From a checkpoint of a small mixture-of-experts model trained on Wikipedia.
Training: a variant of Adam for the experts, 542M tokens, 8453 steps.
Below are experts of layer 5 (counted from 0) of a mixture-of-experts language model. Rows are named router (the router's row for the expert), gate (a neuron's input weights, with its number), up (a neuron's input weights, with its number), down (a neuron's output weights, with its number) and show model dimensions 0-255. Each number is 128 + 32 x the weight over its row's rms, rounded and kept within 0 to 255. Numbers have three digits each.
Before each expert's rows: a language model's description of what the expert responds to; "mostly gets" lists some tokens that are sent to it at least half of the time. This comes from a sample of Wikipedia text that the model never trained on.

# expert 12
What it handles: Spaces before numbers. Bare space tokens before numbers, dates and years, especially after month names or in tables, plus prefixes con, ex, dis, comp.
mostly gets: " con", " ex", " comp", " dis", " Vi", " imp"
router:152069096197125095111121119104067056122121128152085129169120058081178098166140182084164148104113096094091128113055100139087161100160188173143109078078115111154128161128090154138155090084140170067136116146081130149143124117137100144148128121132179114146153077168132144083141098114134096162139174090098141100101131067124138151173128147161137069087068159083178073149153163154097077169075114097063166090097141141090158088185150161130121074168113115115139138132110165155112109105091124098084125164088051126160126137144128119097073158086138144119093168135116108117127091154132191127148154172070074151112137135147158158114129142133112111051095130116110102112103093147127106140150112107177137157116118108082132106093100174116162165184081130081112078117115154176141165174105099
gate0:117155112109151224160136163152125135092081158118076149121129110092107185167130124100143112075087080158142107157118125140153106157167121198170155107124119151089090103121146121108186143127159110084103084130067075124150130141094134134163125154071096116081138151113130171117076187048083187114112058105157147113142147133085117106110025180150116066123132108146066109120085120130137107129087110152116147075160152094196128150142144111102140139185166098149163127083134130112135107137138166096141110080145104155084100084127141151098124147119092164107155176122152151137113126143123094093135159109129129099145089113138091073148161149144105137165149197150142136130083133125155131093185081131089169169109162151059106138054177110183075167072092153196141141152074085147140103110151100
up0:185113133138106126133107075118103120150190132102089158165168117112109117104149192185097131139065104125154122134096125192110187170108100126162096108162147070121140112164126144125124110194148194091100197176128151181152116084090060127137104158143177153085157112179122147139101138142182134102138135166129126132147078125156100213143139087120164113138169112093114091146142155189107168104122164140127147140075124119093143110142224042188098155100098098141160094149122159138133201080108148126103125160163135157131070131092106115131170119137144126065113079159102090201101123143095080116159172143097191139135164104142103150073154114116144126115111142091139124157138109153077062111098140116128112086135178157120128148158100110118169100136103132144085174119168143160159192123075175
down0:128145074120114114124089194162098134148053154075180140161179142127113141160117156187169129129132176128144145083178150086159139157111103095157132112129118192114101087150162161120141090177166180110156121173155115119095145164176157181162158146174080088135095107097051093109171156128151131128119121154159148124116126152147104107145110076159184086175160143153036134100118127088160130096174141124106101106140154144110153143120142138108139103099139107098158087119141183117111122137127149147157131170179092152138131113113130106177170069229126120105144165142057127088140097125148159113174103082194063131149107106138167129109125078137134131084143139170093058092133153107089105157214129137111144137067108082094112134186165066122162089135125169114117171103164108155182148165108155
gate1:168112152099136117109106115152125116038071137155199098088158130081146118096027210168117151127140063138131140179155106149110138147127091160123144056083151122155112102124143111092129053161103097152162108114154107079143140120117111128122129166146146074120137106130126064103195116171158068125136155186107182108115101107094135097129117079114123114105057128141157134138110171147121157152114107208118099123114086127097153103137126106126103052157131125106111109123162096107152099139058102068198102162124133126150144164096163114115112109124103125124051090134094119123148081118120145135083123026162110128150125172087137128174120162089153127123211140179105135156116130118154092083179109132134170131154161130089113134118198136060079160103131114175129128133108162104105167155127161
up1:185119155135093133098127108156103107150104156182087134052132128127147150125083140115134121112156146151143097147164124098112125129089163253141154116127150137127126191113135145127142121125158149134096132163186107096137157082130121108094158063089142095185107152138075101156130175166120109096150101111145123170121156098185165114172091109135069128120116151123102154133090130106181159138167134155101103183103169171161153120117141134155140109124112093094118125123102143085151142129134107059109101084137136071032115162088097119140103133121111105135165046132160080141100062093130173169132119134147110136103135118146055178199124023083112058149145182124161096154125155110117093115137075162138169117174141134204126144105181146087141139130082125120157078128108170122063154095175155
down1:131111069162138102109155061092104155159120114104099221000136136103160119137107155093153133126163129109166131072192108126162102148151106100148152092125130146107108162134165159131124108068112120143134130080127177180157159139139169060134125113139123100195159108162118126092070137137152130112132130154150157085108152054140173097183141177146122108166113143180141108151098158149149146092174085120102170156139150136131136183125141112091155111158136147126138064124152141054102087122130089128115102123131158151156138158133115168134105136075108179157147057123077131064143119170134119143116100126099136132123182114195103134077155152191139161172124129124158125188172106141107116097155114045225105155120168100133066137102158160121122154123127103147096129118067146182087093103099093
gate2:164154101125081134125090083145157123148081141160123113072183148106116157143128059111126139139167141145145139100106134172085116094199111137174104096095129073123185143113131178177147108101158129098098175090105163166140123093055116130136162160173143134177165182171169138116109088076168147097128143140108164161051078115109107122183154122137123031133114092089127123107119092119148112110089118143059147126080102131159136100120103128139162125166105156123107157108127097134129107104120121140050094152147122095059109162133148161197103089131162136164090106132119141094146141108063092142125149132187141219144117078153201154130117080109122071135071170147110128170159139097099072155119128139148119066116199102189158132140147148135163167074100099115160163131109145140144096159084082
up2:084130149166170156161121158095175115155077100149152149140074050119173134115147154122122121145129079150129106184104096139112108094140203072144126133118153150093159131134108143141145143087106110085136197075113156150131110093135176178123163092155122093139137118064124133133141097097052139115113120108148147137171134155163130127116063098156172146121092071152110142035090092181118108195108127086118124161050151106104124124142136092142095126189106151134156072144167120171089121116119096109133125128161114134153079137116113205148134146133071104162118150104161102087192164146074200135139196128150100098129125121117130173103166127143149122151068164120118084127202110123097225159064158193116139114099111130139164147144174148192127156109158124084189170144141139123112100121120128
down2:148179136177102108101096084100134116119146126050106162178184130147098111157091114096075125123102109151139109094104082131145114083163128122136117092060078184165187098082144113112105113141067105127161066142129100094179088163103155114096099110187090124046140151099090131144167112167161078078140108153189134149117141131144096107148140131201157126046083134089175131114066152179158086129106124145081133108092130166164114106163126108125129174116121150132175146142126148121158125094110093165151180112043131117142161128072105138060114189122102132167075130108124099173122135099120142061146133145142156112105139173115137171141139133120105141161103166098116097123146140108163155053125109166161109119103111108124158115106085142097097068139182108089075082173142103152091187108080083
gate3:134133143122137126107127138175151116109150100148084122179137134101063152106151075143080159195139119148099061076133148079205146051104161098116089091150103104101153126119135081139165212139063097073118108188125144125088118049104162153148166118130116135152092117115096147128167162182160157153163127119099101166095137169188151140120150178130139143167125129156115174146114114118112115115167108079180130164136083130068125128120158179088092169152126123146125175097114139124100134131144147118132179162127132083091193186118142165103102121126120090161121153150070078182146107106098183119146160113112109133172096100153164128132126143163146143085184139188066166150156115192110150149139084104128104118248122136153109132116163165103165175133092126172067124148110097080123099130124088
up3:140126141129161074151133090101121182110126163087140040097128116104140199114148139163143128094144148087152085148148120086145189066111130152086121120139141173174162065128147123117111087091068110135146204154144164112180109122132124092120129083084137118135132089112119153108152019118189089132111139147152113119123125220131190097124151089096128125157132113138127109058117129119139091134086081138135134118150180110114074125155146153163117112131168129139140119167135149101100116112107109120055123114191104133139053128150129109138137115184130123059176134095126181049139121143165167132150104119160122145121127145158112179078125138105125134146131125126144113087082120046151136108030092180096080087075181130068165102134139085161099144088166145162136130109122076159117141070116111
down3:135093099153089059201142098104120113143069184111077147104168127116118136152149161114091127098131140169145086133161135162163125145139175069132182152120179134201112187106181076114151114154099154113140160134130140040127119153109158102145108098175097146077138133168164128126127159153142104140125119044136140122116125144142175148103119148180067164118132123174047117121114120069126161133194124131183099154123158100105165125158132150073186179068084191114119103119169097139131132070124105142143106116189161097137139129170105147125176090155122132144118099128139110110124105147121143111075131098173046078140061099190092143149134071150141113097101109105175102120136142144196150191106119133086140098155150123170115126154090143189198162129118136093113138150126093125200135112129168
gate4:104154128183112152155106135105126129127125164153099144163133063087126122101195175114158095091103106100170096128091139177150212106175111125167114138116121085100150177102091100172150115058115161108167147125089134113194132129114109141144115164124109161090146103129103146106053103060123116174147165089121135117132076151108118156185087140116124068124119109123134112178122124169131101186066129149094114130108128089101102105187129114136020143098137167153105118118093175091127113150118085095178109200130139157085124116105124087099102107108062127162138095146154134158193169144113151081099100134170129108154117124092121143146154148162082125103131195124134159121111074046093151178126082122118128188032180153089138128127116133145164154148129116103184137092091162201151152102111112
up4:137149100153126130087111177101123098145075154107183177071079093119117116133103131147106111088106171140163162118133116125145130106145184094150125020129140072045124102203143110166138170115149171089164112132098133133115096101119123090127109097087081100046131125122078089128120175170139123153090104158180125164134110110070100128096113133129134151142108173125131112115121106124183080139073167086116135071132084128144140101126170133171186101089088107135098148124162178163129116161090129120101168120137155078115106149121099056103095129109139148119161083092195096030138122173145127075140117110137129123076155130186098105096144100102108128176095125150085089139121147139127090178123131184090223077174123146148105121175137128130092090133108112170099137137078066121088149085137116
down4:136179168098130151115132125111113120128136120136152103133136149092103105177116061120152146148109104131079081127092102131107077144203088115102137099170102148114125090135092116127063131111123137142173133108077096127162177144151140101114134141118127140091096156127145112177142149126084054119130178089174099140112164102152068125149170129150072174112095141092111106140170108077106140173105201156165106080128064107099078180132163143101123105087160140134129099174134146099112092130190140183172110080112133165102190127106095118117078124157102070055124136067066085150177091143177122131114166118083088132127131096164139109126103145082106108121167167144124086156146131159043126146147179150090152093110134166117122177114095128058108169074095171199109123157168092168121112214165127
gate5:144157112129153119127111160095104162139102025134177123139066099123138159129124125161141162184084117135121193118112159081086144137120143225101131143102092146036168136172165161111089167128140176095156128086083147165109131116123138137164083128143178142079024128137121064059158093091083141112074170103092167148126045138164098161106118103119093135101119142149140124106125164142153108129098174121135143077107117100114127112139125146137146148100107108088171121170111197145163155141128130068134151168123130157119128122115218121120103127108184110150129075102166093108064152127094145091124162118109105144108140166134182107106161183123150125165163137126150162126119099134118080187159175117095154128165139148052145115104127155107088135185089117119136172107169147191120116140068088
up5:137145131127145072204154035148164162125103134105122132102114151092101126130184107173137172138121180153144125140092112135103114137121188155124100101115164091130140088112057122156168157154116140080128126094189142163097056117162148034136102118232145137128043109167144103136121129147129149138071106142120171117093102152119185161160114119136143135131100138153145097166138121082141087124108135100134095127167142137108172101118101147085155154083171072201099163168179102100138076079123150138031168130116100112168125123112140147110118124156193116138127123115117108169093078095138112149110168174124104133108103099105129059102149136132150100131153100117088168167052086134118097135103147078100070094142122177125147153156156114038108131088147080139110156185094131130116135177152133
down5:066133112136190162128117190204103118127172087165109114117107127117043149068166147127138115143125122149192125135125149120102079133087101144083122092112119121162166158122159135132170187134116142167104136141115129175190133133140154144167173133170130128160086152106127130131116116121136121083111124165126116151152146123138080177145117055163073139109067168100196074141070102144127117150116089099147203125061145119191202162135157189128088144178123110056106123132102130172154128122148097159137098105059137125135116104082156183144102053127093133094108129069141121168109078117118132161137138136129118159103116102142170104086159181124104140098151090119156114091154126067103127187167155128123165122138187055117128158056124134113183083135174105054116139111128108106138120176095113
gate6:125087085185207113101127155085129120231125156161101150147127132110068134147120167148140093114119117127101102111106105151161147110070103134092147147187117086094155113150176149133069172090099173135131104182092084110143109128116087169099099187129071115139151133117125115127127117061180093163141112125135086125144129113118133083102139120158092098111096147131110196176123103128067145114036173126116112095075133105132130082125130092122193134091105154127131104111129155122204145151143110129161115093142111132096131128133065116065147132144064155165023088122146050186147110108119069135124171155154136151127121152132153102106141119124124115113177118086124171037152081074118112067161143167137154173147145119132112117170125155159068126172139138118125151163113110111165085169161087
up6:119108158116185104154099159159148154111082149176126100137138179125113107178105132122101089107119132130131121115097093180143154147099114111111170096100098087168112102079168103108139123108150134131117091119182139107115066144087137090113116182114164129108105200112091093114102095123163219153185126108176205125123190128094024079159079087111177133142177108136176131107138113124084155107106162169061097154106128187116131138108174169115163151110148100149121105173143098133133151095174108168122160124115158049174108142111164112118159153129081130110187076091134116102094205128128074117179116117124110090146079135181084107132212123118133151103113125151081158152132120110101140093181057139080114095090141170162116175120145135102165122191147121110105116081160147158110108088137098
down6:138103121087054162143063141115095084112127192117125141147188138171158138094047098117146158138143157167102137133136098125130176165136147086069085130097159117163118137133078074123087084118125093162169156079156153115146141154128089147107176202110119052114156114149082123126182173152141178109132132103129161116123107127093122145229135114158137153125153128121127049096102178149166089144096093162141147146117156122132116156228031119130061159138101088138122160119111106144124091175133100128150089134058135099197175151154145066149146086127103136080139107126140157177127140093101135120143143157113121187140100144152141077094124123098117195163120171153165094164143144152124121118118094142147174147145090111117094148114083131086087156212071148143137127135129116103121160153146148
gate7:142085110141083088101115092146136143115145125131124082131126139158145088157150156146123157124195069094129135111098121123157163173124077125116159089068167139114143109199154087131113078073078139131108137150212094089154230162087133167113127122139114112154050147140093090133086075136146142180157173187084136105141103080113100140117092182142152120121101159169091112127138139145130094168106139101140130149084100090103104127145121151149104123115087132090178119193119138180127111137069079133189121159110112165123121105111121212119083114128154094157157154122138129085116139154095163170148075130146167129137150214132109183130152100110079103070061162097191108111168051113150179116112130131137134141173063103140070078163176131115107151109142118117141115123097118106160197097130150
up7:168149109160093091187113195161088070099184136113119133130093095072123115138163122128169140124108128124135119137084113100101154168137080124141078152088088143154136077178125158111159139144102116087129060126123172224115149118202135124133156122173045135121089135128097147141114130155156119130165167155178121149119100153135161126119199188110114124106123224114110144107112130110149106171143145078159139180153080146167103127133158116146181140132110150127106183082097168105110085146122108132176081136126131206119158144086083165110158161144134111111131068146098102045128073114127129168141153184133127186133129128059124186121100100143151188155089117164190159100127136091151193094058134125154131128095119094154199167134125160129112144062084146111109114125113125132127155128116174
down7:145149115112061107139126107097150089135160128142170121136129103102156161113084169072133194147139091163119110112102135141082125133116155137116172069121144122136114158148125089168100136140129085114136106144192110114090073165118117075131121061106194186148168116106102120139167094135166122150066107135091148154093166140092092143122181085122152150165135111082147106089137148168144192122149077108107162104136121166165085075082158132089134137132120045113125081171190100088078130148113128102099157092117127091105079146136130123128122147018084181102115134128120165102104122102136108122169075192133162143156120129139146156110151092228131122166141096135122114058132140188128112126134176116099152171117167139106141139107124205190098099096155134134155206142110091180190160076095149
gate8:126043095080149159105104115138115122168129134109143182161036138145138078095163160112161144126107103144136141145145121135130090124136178153104133142101100171119155108110128090000239192103118105115128160111145111104130163110159127117124165139134139106115093163116123136111187138146178110109195110159121093150123135113060135133133126156142120094124077179142094165082093063153144118112119142141108139167055146161083105151133178134090101130165158070160205123100187069098097139129138114156124121167136094148139088136099117148110130129124071128198164112156136142100160072137132059108155144149110174124153187127172089169117111133119130117126160159152134095104120157108203145146173152171140123108122088084156102134110149146126126126105149071112171129190116114132129060166126139
up8:138131222172158211108121179160179154169105079162140095170163149132138166151108094160072155127169147132151140181123165092143128093100115165126152134115185211120126104139165079119070101149131101179101121100106106068163101135197146074143094126146128093119133129143094089140138098082096077145110119149195131170122138124158157062092122164156187200127128126202144081140134156193107101097122103125089098126136112124109138142099116179144169164129134177107123118164101155109146159130147110101161147116144132139166121131161183125069164179130099111121127140100063182117120135060044118116114161121095108133119122113100133144135164201132126106105150158142142153130121122126077094135136172107144072121069187164106088113139140128094118151087153155153140106127158071152171189085091093
down8:113102140113103138105117095130094146187106168135121113075104089157106134139111104177179110097136157095110125141101155154131164134130115149139064145152150087112167172200168133132147123158139161122102131153111181183145184088139106131124174099112162141144143125101120152126085173136077112170106087145175082132169066149121115161076171111150073094127144174144049106131160112173127102134131107115102104121195158152120130060083136092149103072128195100020191070118089086149191126093147107064125103132093141184125122186128146083193115070118140093099111131101135111113146132130103168111072155155144122102146111106106115170102104071093073127152135112194057098149146182159122113170160112158151136085145178059123138099121155095150118104141080149137135139161131165133116098098110081
gate9:094142116111132167115198143070125190099120089070124112131124112133090142096062114136156067165170089141104092252125095145089126106128073109111075170172105123151097048072187104124077121109130082102123142150153126131160095148130126155137089126146125147111116094128113042117147100061115130129129118168106173047145101145108155134140129141153109155117129226130124118108102123119116191124112132111098129179174196123152174093131120142112095112128118121155169126168143123091167146142109122162107192153120120161100111101146159189082127142137138113133159163123118144089096099151143140058176104107088085063113142113185124094123144161121107139072076155091125090112164096152115196095132149135133145109166171171133126108163186123186117136143211141091109174125132126104152134107122102
up9:113149153135134084132123138090087140129143120099118126147114140187130150080133142120110166122115113142049128152095137144171041112152123080134146102152136128171130099075236122107148123129149193185123147203165152138100151098099129075112154125073166108146104184082092062093168150109153116116150111117156151102147147105138142155136187203151193111134149135133114103123126063137134167104128187192123147203141192132137162112126172161075145100131187144163106051144117164074201122145087136134062153122134162138076176103110123164105131177107084126131145129135136131150160071078166135160166121111140113133110101151163155153116105144111183129131162122129138113125163141140171194120150083158172143144066154142165111086169162142187158135117104164130157069116133129089182133099131143
down9:095102124160128118106014074146112100165084130122125179086088136140153150127135114105116090099120144149105155085062124119135133155126142141136188172115162144092123185182135087095095102086117063159054154127087133100061070052171100170120162088133153130080132087133201131160081124114120104113107127137090142133181148107107089116172139092155146167078107153095132113147158144095153121188184180131166210169093114117158086122111134086141148137119144133121143106115109129142114139090140119138149124169083118126153101132097136106095196215044160129119116112118123088140133176111153142132121151114181057117138140082117139151112138168105129146142129166111145146098093155129150089118124082104168194176137073154093147130119070214115135147145118163174152121079111092112140139105112169
gate10:139100121127105110057119161138128173171139072152128163132128094146150140159139124108115120158113094141154181161147080151093162165130163144151137044159115140172158160164112153073130116097123088167143116030150141140157183088118143180145089137130154134143195125177087140118123138077093116078090075135130095131096114117060132123104134151157193116122114144135163129225139104130120120145114112180099127118104111119136096116131100126135091169131121116089153129161148104138120165166088127131136111131117134178159161188125171166076146075081210141140124124136092171131080126109100156141082106109125148106142083136088116133119144077111209136093159110199158141100131138151094162075191087082133115163124128059075108225186179102145136121143133160049107132157123179161117101155139163
up10:122121142174123044126123121146113098199199092115136104105112166117119131139150090125144147211171150129112095124117071106113123085088131087192089151132151129125098144131162178102135122122097218155145104108147156171139080189200104096106167087145105135158126160144114125140113140174092146137113138092104175126137069109120091109195093113127145099130167118136118135135147110146163144175133120082113117117096126077140103101156159139112102099122206082113134163135115098122156155166110152153124125164087113035115164111087084146136081127097127118211166192160163121100126125108148126197129114108032166164125108068144161107154122163187118124134128125160141143118124135152136154038139072166143172076134086098166115141106094139119199112095103106184149104117112111087105100104181096
down10:125128104150170144195154120120129092058114105105111116106133106119135126114159150132110164175166112132142120098116175130132178114112104042122125168172199186143124121122142096104117193117133127112120134111157133152107099163073126126148095040170081074151141114145072064143087181119107153078140127176202114113106157117132118152137126100104144137098173156156146074183093210128137153152090138072173123074172127104094221138121139164093217175124137109097127115118157094143213144163116102131106185087130138133106101116099172140152114148131134143099103138175138140110045127132078121180173111129131088124164049144151105117082146126127125158134082171070137113118147105094118148093121151134176108140093152154157089132114109094063158088121156141100088186071114136141120129109106130
gate11:139163125191112147141100124083136101140127149144084095109112138149137155124172067130162095126145138159136098139157149138116100067101169121114113114182142092174112145096174111133107155113203185054077148167099140111157117148127138087101110099060095163119129161165087057142105127167115078153117118127129101124086153119126103081161138122141098150175076139099119110105109098066085150128197118099138114150136180144123139075069100081166099112115127105158108132149098125111110161059063170188049165056104099117110170065165141123122113131159145088133156194105119128153089107158127074145142070115134130194124126074181108175076114071109089142091148152153165126181159152136111143216114075175119135090126169161146152148087143122149157101107160112120107106148090107125194145139144109
up11:177169141104115155119133202177122154185146179091137107152137120166142187145185185123139142122146171138166055069131107090157109174135136164111152182170115094102170176155120158170179143105085135145109161137154128155143106164152118127126115185171123131116141068137194172166163130114113148095097115175076087168111145099097204156111122109112163067127111092164112143105123114163218131132091128169114117092166165091108104141125065174162158160095120112122060147135121159125116168099101086088124064105138157167144117152132131094154102115162103164094115076152116107098125102122149101152089137204148169101122118103086119042154155137178176093158146119110075105117134076081130068057081101200095099132145130098102156144146137127131130144158132090093143131114134172122133141099139127
down11:151176115137171204070055143095098138116079129122179140161122152124083115134144130142144106079162190109146159114140087147202100118136110169181070149124084130102130148104152102122112130111207129097174117119168138121082183138230103114198192190141156123112182098147098102120134110132095072162086123096105130138107114111088086099172157091149149102116148102085139125178195150104167131088173095108152171149150127178134150134093136109113096124144170123107108128170107156134083093138121103152130099095083117078119120246135172123147107104173149158169132083156141109131161136126127141119116144174173137090172107088152152107150179095119120174091117138080140080131087084090073111163126129120134152113146082094123081164121180126102101065106119124167142114126161129106096175144135099
gate12:120122074093144110103121099109133098131106090120088113146107172080127117157177102093151103172105153123156117119130136151126173170093085167191130027192089141164048138085104130167036107090112174182126090123130175106120155109136167089134157166160100127137128140152122082148160099125126147146159103117095100052162171139166130029157117133150081135147125130131136138181134080144171111149074089099120106127106148123111125178116122162142139114084130158110097148124135123077101107142159165167070165104130102161196166137189104094159135101142127141131148107104140097114169160128112153162102076059113108113153144122189105131166107155105158098110124117104154125130165120153109185087154129140141092163115118166142087150059079104052134164185103156138113078126168072144206176119123157
up12:162119135145094134155119180153128154042151137131104161176099166138143112116136067162088097109136079183126098123136183098119122081139154107076089178126110180073200096132136130150106111124132128099068115121114084096149126133114109134143123151169099176073127125145145113165112155110179220128134112124144171208186151136104125116125126173136118187147078082111109148140118152141098105097174147116122159087144144153168123133077111124152188191206091138117124168093100172129067140145161117132191117109099152134052180110141142194179112152148087119128151137104130096134064090150189129100105106138119143176102158087083119174124120114148168165177116124162100174124130140124128189212091149114099142137155155126141213189127139129132143161128180128120098160132141118087097139102108074
down12:099142109119164097153163141157225133118209115080155148132092128157113145088140117109163100148144117103099097106106161125089148115073166183140125130106172154083163087100128088119086095222090161086167124122152096111105162147112152111113133134126095116152112094125078110082115144107121087168144099201145140143107129133163129139042111115116225070119156091157137179128146100112104128168130101188125094122126065100166111115076166111140162128096124105136137139159145024145096177134128152121119119181154162141133140092089117128102096104052137163125169134116111070227150100137193120127094149149213150113105133105110135133115116119069154111111126152122159140138148122161129091211118135159164168069098122162129111078154120171102103094103116093131106132075163146145103116144148141
gate13:140203093160107110143128078048120116184152079131097117107072121121166096130140142068142167136144158114127162140147054164105126103090142104147159104147105123129099130139145142121097130090184125131128117106110121090072133146089062146112158066123141123097095160163121109115112105167129200154080087170122054114122125115080111112158110143138137153106139097069132172143107095119073159109121088114091123100091132147133136127127203115120174107145112146135108132139216104118061105093164178124073150169104149108049175090101129091152103142149133126136082107132142143145140095217155124115162169029146095170121162101115158136170097104136145149126155101123146130173147110096186152048211150104096158100136099211141091193133131141145132118100106116148071105099128110113120102115169136
up13:121131130136154135145151017105178147163148131063116077157110117137157125188087186143137097170141111148131146168130088128069150097121127122171170112071144121172178185120131138168111086129189104157135243138119165163102158112168083189116131076122137096076165081114098159090112117117134154131126150214117098120122117129119123145116122144096136147133128138123126098096195127140156103135067129190079135090138141100117147177126158104141176151086116142084113091075122079176120131099110153078103141160127128103099121115140151114132114115139110119170121099139105153071159166090138154100109054116167096119146127122207161154105129124126095149140100121124088194088135144094084117111123129130073147150135088169076208125113099138054130141195090169060141151122124084116114164084134146
down13:161064176195122205125055141099090175117172144120126123154080142119126179135145136094134180094148141093214122147130185148129097108185192150101177095106176166153139122094160100098140125096180086124158125084139166090139100153144083139124092130201122120213168143106182123118108138159077043140097116138176146133157146071168126114112097142154131139053082168139153130107177151167115134113203138107098164064141108136123080168169094136154147151165171052150122094124135105152156125128132122139102135092157113123124130134127134145109118085057147119157147167124081110206119102079101093132070131189116185128108110109141121147095140114167171116122077125135149116138121124109118080141079087145106103115136139102097057095140124124116111148119114143155144163128111090155112084169092142
gate14:085092116116137123132101132144117137060149106172133060113155063101045181121070117131127208255127158092072112116118089129124114124133214118141146144107091125095096088099151132125132142110110090085121194093100126119126124118122088119153123095149124132111109143124113112118172155135111127131133088142108142155095057175119136120098159129159094139131096090197102199117101171120099082125141167137155122111085141132089141129103168108116124140144081120165080124131105146107139133127140149134141179189120108114121109195111086175149144129141134059182146171153105123137111128166132176122146160173115118103123147132187127157137128125117023091110203178176138141154114120149109086159137118116131150078179139077158130096065181152126105151090153143090093159166109086166175120207132112
up14:120116155161129166164122101168122161181128108141175131167190090137157128111132133152139147209150138106126117197088112143164138126117132192152173182115156102103126130110170155100128163129116180095143184107084180182111119129132100169162156108139191086123206114124143110095112105102110119130149173113084195158186127128136104132098064150132122108118131133196115125134123127161126175123159141144140131105100090078127187118130188133173100090154196156149059127114097139179171175178144153085143140182122129125056082192114117216135180146108133151127181144118119153116104154060090122193141146078085116096113132105154166146141132175085056160130126094142127135132109096119088098162152127188098174155141065104114175139124184123180113125118139114098130172122171155174133101132152139
down14:120122134108137112099065124148093115155134133149119156129164124146156113126128134186164180110117092144104061171114124135145121131111153115095089109155083089190101113093123118119183054138169145111177115133105136145143098083126201103086124120149121113137105076147123204161131090160177116114092188082144137087112062159119118161116122118101150120027103132203179080096097127162081128082166102119147192128051140115125142137108155151153108167115176133107150091131089089124130091131179131152157125120080098165137130102103147139108077135099144203144115156111122141166182159150149130147168100112008125069101123117149119134192122083148187073124089136144165115147158166134141129088169162170115134115166137102175150127099151106133100103151084053150088095148077162126115120137130183
gate15:165134110189135097129121137110153084157131124059119096111154148084120076106133169129091133132139082043182098083142144198159156150126137107093102122156116062161157168152177138130126116102105139125125131119104169020124133156096099031130085144152170144094105093150113087134123144089145096170126109135096142043150123085132079070181112098103139156124136147129115139169112112135112065111084102157128118117118081084151124098116111124137131102106085211110120111121087141107077085117185127139120160173139107142145151153088167046103102078157173151076221132123126142126118126132095113108096127139132192099098120149127122106149125149095112161099111185079182123092139097110150121113127168149103141152145203137141077129136139088172127137118097184185125107077104142071065129133145165
up15:076155129080099091126145101131163098138098101168123121084163160156112118154156097122136163141171158127128194153104197122149160140079056136135136119085180127134150108112120091124123047089086120132139155107163132129147177124122146077103134145158170090128177043120108102081164126163168116112155151141151226099118117148146114098095097145126142070115159156187156060128149116128155141160112113132093119135093078141129119151143142121091088140125177028186169096115203114177127120074112255083089117166118143105159145124179150150133119096125136139172161119150144185118117139131139106100105103098120105142117143154119085135054162119169151142083153085133159103145126167136108119126159114142110065146140143137152136096206096109130167171138109145151116128133129108185130181170100160
down15:142150161099154106144136158134163090081153131104108107110137125104114091094161121140162128141149149161079099119134062109134095115068089083155127125145156102105075124126141131122163067117179143106145153166200116148071116141077153076109081094135156116168130127102126100146156138124115171126128196193097151112118192129093153060105130214089139134195120093080184122135129150133171146168153136150126101202111127072096190131127120179092107121158086068170167097125139154198146152101108110106181133152159131161131168141104119185184104123157107107127118111103175143140117086123171128127114149097140148088122109155130110184103150113116131158142066167191096119122095170114077138070112114087148055152139078102151153110080107036148154176149146130163108108046133110131078152148110153
gate16:105187118181146119101118139124138116136140154094118127131156097165199111155109103095137130091090133079124235148103160069118119148127139120212111159094127107089073140070195130142097142147115139097162207128097133128219214162139173152082146125171099142123127101186103135115100170070158099134136091155140144132102051118121157107173139166122127096151076177049079128129107146149116112174109117125108114158109163172172093152139131128123069199158068097151155151100121108083106140087106146142111052104159153144160129127114094140101110150138143117140163075117107127125152096153136132068085097148151089133159146096142151149069123126098147170119101175163161095132134086144115084087095157104143152190123093137071142087096150097100135112120071147149128146084090147111082160120116149
up16:124169152212122149138134172084091167130119159129077121181169162134126138087126083158140154146143195092102168155139139097092106111103116105066130105141122094131160146115094115166177152105145130112145177124090160120134170184193065118094104100153129145124091076095101116122093140125127063111117203129126110159109103083102150121161118152152147065138138160130075136172115182122148083120169092102151122068082139190153096169157133086153125131092158079171104184118121138161145135160091132171105140120127111124142144174179090129134087153120157153076109151170090090197120103129173122148126106114130027112170106118190206128031118182094181163164184149112160195101085085132123144110165145118113135116146134131148108098094113137063152135098078107118110139141122144164154113134105122
down16:091171119134139148096136176165099142135133136166158103146088092140114095193139102105200197114149135105151110137128076149096116128159159126137115140094139132174112062130168074094123082107121191149127165118167157173062153083146099128134128126104118146142128139088201158132148150145158160148119090124162199120151111080124152127098111151039158052111180115172146140145066158122135078098118123080082120160057138123147130107131126148105095136158143115162104127140125135154132130176118141179135114135115136129118116179131094090118164156058127144128129168141130103113118068073091094103172135118165171114118116161105086136141140209114169143114122107163161094142159162117047155078178048088085118103155160123063135165083102157198140135110115102136171167077211172154134125099105156
gate17:114110099106134105045082129096124103095144109083087140083147111154129069089153123125123145129121080129085097136066118081136101088102205143156137131112139156164060158089087085165106158199128099138134124122173159126118150101192120179075116136112161184128143096115109122144048080166136147155114117100115126162130143120081199202148107100118114130157116126102132145150129117113120154093117135123186137090178143096192126078097110164131155051189119076130127127093161117056103144133135099052116131119119105180106184150089132083139156143142097113095159151157186131108069140074173136047119144106167137111089086119093164131104117160095158112141138131106130133151082133127122101132100148107106153146147112147106077129098127118077167160120156016159126124173111131110120093117109053
up17:135108147140092100090142193149118133157107100130153101171166191134092194158157189142096162156121122112146133141169164121122130127104131102066138087206120097083174102181126153135134177080114136086123143123123143099093058080145151125152116172087124093149138149134116133057156096111107108057208101102140130141073114127198134029084149214118168116091151099166151132075098067136143160103162128147123115160158171083087121171104098151143096128085154091169079102124122146184084129090172150147082161125159145114102119127140105190181106133151091134126107177130096112101099118160070133119090124153083114155139124059223162130093126156114131156134154101151114118164137137110137105126159131143133133094140098107119157181074116162175103159150159150122117138173144114171173086139133122
down17:107138129099089147145083147059114137087127111119110119088159143131155120118143117184134138097117179117128119124099111117165111162147136073104116113175122141077117137154159121137199097143156136152136167127150174133161136158114108166153091129158124072098109128125108169099124051164171097094090130146109140170062131099117119143172143218147151073234145140144080132157110152136093157079112152171075111140146120085174130131189114094133096105165141162109128111103067153180177055118127100116135169161122152134144104086088176148097054143128138143125147112161144146181076225144133179134102081121151186105187081123126120176156106121132078120122127167104110123139150154126160192172171111111118089175156150147162152099149092085158092167122095189091131173143138152191123105130090071